config.yaml
hidden_size: 160
experts_per_token: 8
d_expert: 32
moe_layers: [2, 3, 4, 5, 6, 7]
router_score: "softmax"
routed_scale: 1.0
router_bias: true
lr_router: 0.0017
learning_rate: 0.0129
batch_tokens: 131072
max_seq_len: 1024
Below are experts of layer 3 (counted from 0) of a mixture-of-experts language model. Rows are named router (the router's row for the expert), gate (a neuron's input weights, with its number), up (a neuron's input weights, with its number) and show model dimensions 80-159. Each number is 200 + 40 x the weight over its row's rms, rounded and kept within 0 to 999.
After each expert's rows: "mostly gets" lists some tokens that are sent to it at least half of the time. This comes from a sample of Wikipedia text that the model never trained on.

# expert 31
router,153,202,165,196,202,183,216,194,189,294,173,144,237,179,153,161,170,257,303,219,210,190,175,229,176,208,279,195,222,251,233,198,191,158,171,196,167,216,216,116,143,223,213,201,139,215,228,235,211,239,160,204,280,224,179,244,172,199,167,199,152,193,150,253,195,200,275,191,193,238,250,182,222,168,149,184,238,260,177,288
gate0,297,188,141,292,271,155,204,251,145,238,165,132,227,182,245,221,221,195,180,185,222,177,295,196,305,202,192,221,193,274,130,122,272,203,173,203,213,206,195,218,175,161,158,179,179,222,220,226,239,134,168,181,144,285,192,135,226,150,209,181,186,242,218,150,222,204,230,185,149,222,181,254,216,174,212,239,136,306,166,207
up0,156,260,196,200,258,230,262,200,199,202,231,141,181,159,222,181,236,151,159,205,177,162,123,150,236,180,205,199,272,275,215,184,213,159,234,188,144,200,233,241,180,172,233,263,128,216,181,249,250,195,205,155,132,172,247,172,192,125,143,209,242,202,168,221,231,193,215,164,195,242,321,207,194,171,190,206,171,167,234,210
gate1,323,272,182,237,241,178,159,209,193,219,192,242,199,251,147,172,160,207,270,156,176,228,171,222,242,238,166,225,168,155,125,240,221,194,142,172,232,186,162,211,278,201,247,262,169,334,214,264,200,180,219,266,213,196,208,189,133,214,224,197,159,225,173,180,278,190,210,196,190,232,169,203,212,191,221,222,270,240,156,248
up1,210,264,329,161,168,141,202,265,270,185,225,201,217,286,221,159,131,270,201,239,200,158,169,142,221,257,156,233,163,200,151,205,171,215,227,204,266,163,155,222,215,262,241,234,233,212,233,255,157,244,157,239,249,177,188,174,183,206,219,219,207,204,270,200,186,244,196,278,127,246,238,184,232,252,235,178,204,196,174,168
mostly gets: "–", " –", " +", " |", "′", " •"

# expert 24
router,162,199,273,252,255,212,109,222,253,254,197,212,172,129,194,289,199,192,184,262,175,145,199,147,201,199,221,166,222,204,248,163,212,207,276,221,207,253,142,168,163,170,200,191,260,240,152,203,209,168,189,275,254,192,192,185,184,244,205,239,266,164,184,187,151,170,157,155,297,268,220,164,233,221,141,216,197,243,228,204
gate0,231,150,226,229,250,217,215,171,148,238,221,225,246,232,193,182,151,147,211,203,283,147,185,211,163,161,258,215,187,188,227,174,150,265,180,263,258,182,193,165,217,204,161,183,169,226,280,208,213,157,127,195,225,196,179,165,208,176,206,223,279,166,279,157,198,184,178,231,195,181,196,216,305,178,197,203,193,205,224,195
up0,152,242,161,186,179,155,153,130,212,211,203,146,218,171,213,214,235,233,247,245,140,221,181,159,204,215,239,160,164,236,226,174,222,212,190,189,171,253,320,169,152,220,198,209,184,138,196,185,205,202,132,224,242,113,187,195,213,208,185,255,295,192,219,249,175,152,221,151,198,189,242,224,219,194,185,177,263,178,281,258
gate1,157,233,208,168,218,206,175,161,189,209,90,193,185,182,189,138,212,188,284,249,275,177,193,221,200,213,130,217,236,151,174,178,205,201,207,196,175,202,149,280,293,174,173,197,209,196,176,169,207,189,211,196,163,237,236,118,198,209,247,112,192,212,211,132,196,196,195,241,261,185,220,180,188,198,204,197,231,232,253,182
up1,173,255,182,122,143,196,153,183,202,182,234,188,214,251,173,177,249,213,214,195,222,111,209,126,250,223,183,304,209,191,233,179,172,178,215,191,213,216,183,189,224,281,199,155,178,171,246,309,178,246,247,239,233,223,199,226,204,238,141,140,298,198,291,182,117,235,193,202,175,184,170,155,172,204,163,246,284,224,239,211
mostly gets: " and", " or", " has", " had", " have", " but"

# expert 55
router,216,167,220,233,281,229,305,242,210,240,149,179,205,135,198,190,167,201,247,223,213,215,243,205,170,181,195,178,263,185,214,193,166,167,196,217,161,127,209,221,214,240,218,213,151,152,307,184,289,226,269,241,168,230,115,164,180,172,209,230,149,182,159,207,137,155,182,182,125,143,237,276,296,167,158,197,192,218,228,206
gate0,257,204,153,250,227,194,197,213,242,155,177,264,146,215,216,237,235,161,215,176,210,180,237,273,166,146,194,186,230,248,184,212,249,207,141,231,203,192,228,207,231,209,153,140,163,202,244,159,202,251,222,195,167,229,119,252,203,142,157,260,188,184,185,198,227,191,165,184,258,164,188,131,281,230,217,176,244,211,217,161
up0,158,256,153,162,244,198,222,154,167,256,196,192,231,165,268,205,223,223,208,153,174,183,184,192,131,180,184,195,198,283,229,224,188,219,163,214,184,281,314,250,212,229,166,226,194,221,187,222,163,230,222,142,175,263,254,279,234,167,155,221,256,176,189,203,243,230,206,212,258,227,195,227,163,260,134,184,211,193,253,239
gate1,243,224,321,196,208,134,214,130,225,176,207,198,167,164,176,196,264,147,165,216,250,247,231,185,266,242,113,236,233,166,184,163,118,208,187,214,235,161,225,250,191,208,213,258,256,200,209,209,261,266,208,193,235,169,124,261,192,177,183,179,136,240,162,258,208,233,92,227,217,188,221,156,204,140,208,227,232,198,267,296
up1,219,246,221,218,164,186,194,199,172,222,199,182,221,214,269,155,215,259,199,215,176,190,170,180,218,186,182,233,204,233,211,252,179,248,95,200,198,206,178,206,257,297,254,220,267,165,240,317,189,235,193,242,270,160,165,229,164,186,169,236,205,232,175,176,196,232,190,213,199,277,107,205,232,208,252,195,215,202,188,238
mostly gets: " (", "\n", " \"", " |\n", " |", ".\n\n"

# expert 7
router,261,223,128,158,274,158,212,231,105,244,242,219,195,165,192,197,241,251,208,234,188,197,193,198,233,241,205,173,227,183,102,174,248,277,250,153,203,203,222,177,195,159,167,176,190,251,234,140,241,152,119,181,222,228,212,195,202,215,217,222,178,197,182,143,189,207,184,194,208,240,222,201,231,150,183,162,198,237,159,239
gate0,239,207,177,229,182,170,160,297,244,256,154,164,142,219,188,186,190,178,229,214,202,164,175,257,196,155,225,251,162,195,181,149,191,206,140,330,220,226,216,179,136,231,163,210,163,199,248,226,220,188,212,254,225,271,165,166,143,193,148,224,192,249,120,202,234,193,193,176,154,173,185,159,256,169,209,202,235,210,215,215
up0,245,235,163,160,270,152,192,227,189,178,217,172,183,123,179,216,211,163,161,238,194,111,160,256,234,117,201,170,242,234,177,207,132,156,237,276,256,200,254,249,224,191,210,217,176,172,245,264,163,186,240,180,163,220,158,194,159,146,122,240,258,235,204,217,186,176,234,122,265,210,239,224,175,230,201,223,236,206,190,311
gate1,212,234,224,237,238,233,204,201,149,173,226,165,186,267,143,156,252,219,271,166,221,150,212,193,253,188,167,219,212,190,113,163,252,181,175,199,176,149,209,149,277,180,229,145,217,227,205,212,205,152,259,215,208,176,174,140,171,216,226,234,147,206,176,230,294,230,191,171,282,151,137,139,253,133,190,251,214,252,173,218
up1,181,175,232,200,129,131,147,159,264,181,236,209,216,257,166,246,203,266,257,254,237,190,174,155,155,203,184,212,202,149,211,220,181,238,151,257,227,183,183,171,217,184,173,212,228,215,301,237,254,229,257,195,154,117,176,182,222,262,169,223,266,175,192,200,205,174,190,185,243,185,91,183,280,137,206,140,144,188,130,163
mostly gets: " years", " season", " time", " won", " played", " used"

# expert 63
router,168,249,190,169,167,204,100,177,226,232,242,194,239,179,194,146,234,235,210,161,177,163,144,285,138,203,230,212,225,231,204,166,186,206,196,117,198,170,257,198,157,216,171,226,257,177,148,203,242,162,229,287,171,203,238,207,256,206,203,176,166,204,160,208,224,211,141,211,180,286,143,168,237,210,152,234,241,205,213,132
gate0,213,90,209,252,204,172,187,260,210,167,209,79,288,222,175,128,180,169,186,234,138,241,286,220,163,254,203,194,198,246,126,146,172,126,208,130,211,216,213,160,222,220,150,217,195,218,221,234,222,210,240,273,161,228,193,170,205,138,191,247,205,271,151,101,221,169,178,172,162,176,231,158,200,242,228,222,179,286,139,181
up0,195,243,148,113,318,190,242,187,201,278,189,128,263,201,223,182,228,135,225,291,222,140,109,171,128,147,279,188,271,205,151,201,210,179,181,177,227,224,242,227,193,155,242,213,170,200,253,271,201,197,123,215,237,220,226,160,160,191,192,193,230,298,121,217,156,175,178,146,255,216,168,214,198,236,193,228,204,135,180,248
gate1,258,266,189,227,156,209,176,129,272,175,253,155,197,156,175,159,206,230,161,130,143,215,123,179,219,180,146,170,262,212,258,231,150,180,121,93,156,211,241,219,233,184,206,188,162,223,182,217,183,165,199,191,251,230,234,161,190,199,243,220,186,175,182,188,239,205,163,239,286,161,207,185,273,169,247,205,201,210,198,181
up1,121,154,184,126,223,172,215,285,255,134,201,216,295,143,181,246,270,218,185,229,202,145,114,150,208,200,185,164,177,215,205,199,182,145,156,171,222,261,240,189,168,230,165,201,235,211,219,245,216,174,198,309,265,190,163,160,171,239,241,123,181,227,210,206,182,186,174,208,192,138,180,196,197,185,199,146,218,166,125,119
mostly gets: " is", " at", " are", " it", " been", " in"

# expert 14
router,171,202,177,235,233,217,109,192,189,224,180,106,170,203,255,178,221,129,245,200,208,253,282,223,248,185,252,154,194,204,163,230,240,278,263,272,181,229,231,230,196,186,149,172,129,220,123,196,256,139,243,194,205,253,218,211,207,230,215,161,219,203,221,200,199,212,225,195,159,233,191,181,114,129,182,257,169,198,157,200
gate0,256,153,235,276,232,215,148,225,214,183,149,193,153,198,136,199,69,100,159,195,183,194,170,205,235,148,239,246,184,156,84,153,191,199,188,188,248,177,232,170,166,185,145,211,158,226,272,245,238,215,177,212,169,179,199,194,186,193,168,243,281,191,174,176,252,202,207,149,196,203,242,253,208,190,176,204,209,293,164,240
up0,190,240,204,162,271,239,234,190,238,175,163,159,264,135,179,196,157,218,119,211,207,156,138,215,178,193,171,229,231,215,163,191,191,149,148,220,154,217,261,222,137,171,194,242,99,193,182,181,174,178,241,191,193,219,187,179,229,191,122,230,194,294,176,168,186,179,215,189,247,205,255,136,163,227,187,232,269,229,262,237
gate1,172,230,182,212,196,238,165,174,241,148,263,140,164,204,124,233,221,168,275,270,177,197,239,181,215,177,166,180,214,189,89,224,147,212,253,164,203,278,246,227,194,226,147,165,150,208,161,167,252,175,226,231,246,220,225,185,225,224,246,237,189,205,199,218,226,280,177,188,238,145,199,82,165,181,185,257,286,218,198,191
up1,190,200,229,219,190,231,181,269,210,194,206,213,155,223,169,233,201,236,191,289,165,166,161,119,233,231,127,193,192,176,159,239,139,183,245,180,286,229,172,195,176,226,231,180,199,179,192,243,207,216,197,289,289,213,184,221,218,200,187,271,270,146,270,283,171,235,175,215,184,198,170,171,143,141,167,187,197,181,158,211
mostly gets: " from", " until", " American", " back", " died", " England"

# expert 38
router,168,157,172,188,164,181,171,208,251,202,164,225,213,144,186,286,185,181,226,181,186,165,219,187,201,268,168,182,152,173,122,234,221,181,212,106,176,228,145,201,239,214,260,186,240,259,246,210,184,182,184,139,230,201,227,312,191,141,177,227,93,204,221,229,161,156,254,186,312,249,227,197,187,265,237,232,257,144,156,189
gate0,338,160,138,165,186,190,182,268,194,208,210,222,138,215,198,276,203,214,116,203,185,146,231,184,140,164,221,272,212,160,196,179,182,230,246,278,219,286,275,167,214,189,123,239,207,285,289,186,229,153,185,158,211,249,177,221,164,225,151,190,156,209,204,135,195,247,195,200,208,150,217,206,217,222,174,250,177,258,233,198
up0,166,331,198,213,234,217,257,262,160,221,231,104,214,153,182,187,190,233,136,234,167,126,154,205,173,170,164,140,278,212,226,249,180,195,242,195,214,282,217,224,147,178,162,242,211,207,247,212,166,124,143,213,188,226,164,220,166,145,151,190,195,216,188,234,215,179,204,121,159,281,194,265,176,259,215,233,158,212,225,186
gate1,259,268,170,256,189,146,177,165,241,168,224,123,189,272,163,184,232,149,330,160,258,251,135,189,158,189,199,130,141,214,195,217,249,230,215,177,223,213,188,174,281,121,172,218,238,221,185,225,254,239,179,245,159,108,184,197,264,216,223,196,168,226,188,191,167,193,155,164,220,169,221,164,184,236,193,259,241,150,230,185
up1,262,206,205,223,220,195,214,165,150,219,241,219,286,197,221,189,167,254,300,128,210,252,203,193,243,150,258,181,186,238,174,174,251,236,178,207,204,194,247,167,145,274,182,216,242,174,175,285,220,205,256,239,271,185,230,133,226,204,215,228,239,208,229,134,148,190,113,126,141,158,160,202,135,155,222,218,193,147,239,217
mostly gets: " League", " Party", " Team", " School", " team", " station"

# expert 48
router,131,206,217,170,217,238,173,139,212,129,185,154,152,191,198,247,200,207,203,226,185,193,150,211,195,268,246,195,195,252,155,191,175,180,262,182,160,234,225,145,196,155,282,237,181,268,159,173,181,230,146,238,240,176,217,241,231,198,251,256,222,161,234,249,228,256,139,183,174,274,247,183,216,189,188,286,154,227,195,231
gate0,273,213,254,135,205,238,229,177,205,171,234,237,174,183,180,177,148,160,184,228,185,177,236,177,211,244,206,186,174,272,205,180,140,203,204,212,297,194,192,211,179,236,257,249,181,230,287,238,228,211,168,247,228,275,216,248,248,227,150,234,219,192,175,193,156,206,117,172,236,170,225,181,273,251,293,183,253,223,204,173
up0,254,260,195,184,275,138,190,173,233,197,200,201,229,212,205,202,191,165,157,260,252,215,218,271,209,178,192,130,127,162,195,99,221,199,214,272,158,259,253,180,177,226,190,285,166,137,170,246,222,120,219,208,193,183,192,219,235,182,169,287,173,203,205,195,156,229,216,213,276,229,206,165,192,178,147,169,252,169,184,166
gate1,217,204,225,193,181,198,173,238,214,223,148,145,215,246,251,205,189,216,175,132,213,180,219,219,238,281,198,210,183,128,129,190,244,260,208,131,234,243,191,223,250,198,174,236,275,228,250,239,209,130,218,200,223,174,171,273,173,203,253,206,186,206,146,200,196,261,184,196,194,176,241,141,298,198,192,161,236,125,214,204
up1,242,124,248,162,197,179,158,212,229,234,191,189,270,269,276,245,192,235,207,197,164,172,193,122,197,173,153,165,155,173,181,176,160,158,238,175,111,244,196,196,241,266,200,224,229,206,178,320,223,215,211,202,226,169,226,210,169,217,192,134,129,294,229,235,245,199,250,201,183,161,189,173,232,212,234,190,233,202,184,306
mostly gets: " in", " of", " by", " at", " as", " with"